{
  "d_shared_expert": 128,
  "activation": "swiglu",
  "balance_bias": false,
  "n_groups": 4,
  "lr_router": 0.00235,
  "vocab_size": 1024,
  "positions": "rope",
  "init": "trunc",
  "lr_mult_qkv": 0.4,
  "beta1": 0.9,
  "train_tokens": 540900000,
  "dataset": "wikipedia_en"
}
Below are experts of layer 7 (counted from 0) of a mixture-of-experts language model. Rows are named router (the router's row for the expert), gate (a neuron's input weights, with its number), up (a neuron's input weights, with its number), down (a neuron's output weights, with its number) and show model dimensions 0-159. Each number is 500 + 25 x the weight over its row's rms, rounded and kept within 0 to 999. Numbers have three digits each.
Before each expert's rows: "mostly gets" lists some tokens that are sent to it at least half of the time. This comes from a sample of Wikipedia text that the model never trained on.

# expert 2
mostly gets: "–", " v", " ", "end", "ark", "ild"
router:511537508481463492531482534494512512499525488501457483503462484513512477543509470522483507513494457456547515498504558525510488491493460514462531501549472501490487492503511549491462551485494484535488541476490498503446490480492543523529511529448527513497498473509544483513518491543436518482512525513480526516463464482470516489534481503474520512525489505518481492458564519528496458502494532470473497507501509489503477524500480523488508529510494516517508533438504513477514519507464510
gate19:494483485520485480506467505483495493519515465509442488494542537450475486503468524436541482457482508477508501469530481494519494492490445475465511471480496536479521516547469475468521558500499525498471519460518524527471518487535512474471502474480524427557519475499478478524504489490569521492477472467544506510507503463471499533504520508477487481510480470523467496494500499489470468495523499459497530487481540512515507515497489487500475504498527492514477524499504497554487510496499478
up19:460506444482540508495438473544453491485511529522545505476489515459501482521478518534498433442483529472501536509483498505540467527500513477524512509470499488530506486494502536487485510468487532517470490427479546498493488513449517497523507507492506469470509491506538487481515523509493468544484495474525483535498493525512545508486507482478485545462479502516532533476552516485480496485477503530516483515477518513516486508525458503496467495471500466498501500479548501512509528523492487
down19:498525499491498491498498522494493505485514473507517532459487505520483537414475468486485457502507503498481482547501534478487489525494507514547479506496504548461473495509526512498530487493478473477528464457474506464492483496434536487528520427560463500472471483519469490474510520517467516531491465496505498500502524493469508498516534502527532544517495476482472495506501485528487482511506514466478556488473498486471460482494528487505479549491486512488493449505514451513485482504457483

# expert 1
mostly gets: "ce", "iz", " us", "pt", " work", "chool"
router:495547526488497510483511492488521508463497463512522448481520502529523512483485530489509491425486468475515467518483491506502494505515530516521496488491490554449476505515485477500473484487557539467493485518484499518522474496501507509474533515492454493553496524528513482498464498503478497521492497474504516481547515464464525483458511495534457489485524519523489557544558547448518472499493516531540523458527459489477474499500493513474485469480506498480524495516513542526537515476508494
gate19:480519517544501506521500490486480490443452519541494525533485515487516514514556499517538509491511458486474488511492490490548515479436504507500466485530472538501555526491458482537512507508501526546559497530477517529497481501510535481527492486502492534475503472459471516559497512513476537499500516468498535534490516527536479514493503488514494478531560455496508534522500490552531494496539499519502518510534553476524524507479498522513533510482488474488482492533501497500472521499525498
up19:476469495529501490496543515519503483516505465497480471539529462466510494523532493463479480569531468480436517517489534482498499481492490477508535510524470519492496514500501494522490547513546495500464500429476469507500547493474462523505511533512487572492520455497495509547498520500474482448479466510464523526513468494490508496478504493483543532518486487473460465500513488498470503526473495506516474506509498520492531508496503511479486440472502519507491511487501530523473470556484514
down19:490517511478517514522537498432524485553505506487492467483480508497497510461494482482508477488510531495494532522503493495522488516510558505540510466481507526435518498476490542471468491513518511455493540500565487520516507514524496507505492542478515449468448541498472493474476514490456465481504510502521476482511501520476490475527490514496588515499499521507522527514510463505486534495545490511496501532522518525500500486492494540462502475458517525502561530499508516517533490498501459

# expert 4
mostly gets: " d", " re", " Ch", " W", " ch", " t"
router:490485500507524517551547483520483499497495500489488519531527482475448488470459486493476542494533499536468496487561462513513505528505497492476497472474497497485481434471517529473484524557498504537491486487517492516510511485508476436536519487485542543482486495505522567528481512473500468485499487534550481469486448491483535490494515503498512542476491506511502480485457505524515529512553481502515488521453498502494468500532508490521513536498528505530488457499506477505474490471547492
gate5:493462532533489494517484499487523530502488486511445507534538459510467449494487515497433541515507515459519494540508468501499493517513470496505517504501509507542503465437491467506469477552527516510519471431490469523513479530538491474469542469504496483478517507532479491530531508505466505513496494570532500498482506492489509494468531480519469503528513495491515481521493505489568471492520496464458464475464504473506499505523512513496547512482541492516481495504483509480511461491488508
up5:506506479533494490471564467462500556526468496462493492499560504468499486474500510489449472520507482494511525504470522508482481525454516490489495486439519500551482512496504514499517518499541521464477492485525475467507560524493433526534510481519520514496510438476475480490482497498514490489487513497517510505495545522502485471451463445519529459489475539474489489469512508483474488494488460518503506498492492525527502485517506477471466491496470496469525524507470491513470467537467497
down5:509475490487455492462435487496524486465460486519519515492457458498448470464514512478536508479521518511501511499501512510478532498507488495487494495513465453516531481500547495495508463502519497528506500455514503509523527515516487531480503443490483451455521501524499485476499522477507505539516493438451524526468499503433499497521489469508488529523475507513525496519478477472483512562528497499472516487515507503521541499512515477473517446491486552538495480518479484461532506518511536

# expert 7
mostly gets: " |\n", ".\n\n", ".\n", " l", "i", " |\n\n"
router:496451510517507482442474492517467472552504522502472506483466502516502445496492536493516498510510497532471567511524473507497517530485529479511466510488481467545490466520535498477516477456475493465511462532534534458492509531509480507501484528552451473521497467493464505506486496526541480507502463507513498462477528509508529513520498487499525499462495502494493497505474482486488480514475448525457504497513519480487544466446519507492492479459452465494507550489502497504498492522459467
gate5:476518556549483555500484536480523535522501486514435487519517508489522486520525511507465483479465542501502482538507511524524469499503485479500496551458484515478498505503495479477574484523504552472518506467475532509502497496491519470500513491507530522512491473472527515518485517444476479507508559520457514492490477504478471542524512486482503516499517522526504515489531538465500515515525420519531499500519500538484488500489472470518503577478527500495478486495493513496475513499512497
up5:502450523515520495472517553517512491506509472492521470465455441506491461520537532503523492487522509478513470494496500500503441489502481501512452517471459486526498544514539525545526508488502537530479522506531474536481472511514477481512503518476447478528467513524516489506536468473492490500491509469523497458522509476484496467508480497519542512459515485458474484529498456506499530570522533481508494479498497576475441531488488510498499493493499487488513484509470497493481516479521488
down5:521555526513483525519530493494469535493511487498486496504511491470519522499495491515520473472489522499527528558480525551509518505459515536516476469501511523477517484492517523537501490458532448528497523525471516496466508499524496480483473508463466451527465489533474545529465474495514495500544486523529454461464454508493484476482502531527451537486517533483498488507496526477464513516514467507477508454496481498538482539485467488448492534494455479493504494478466477528483504484482477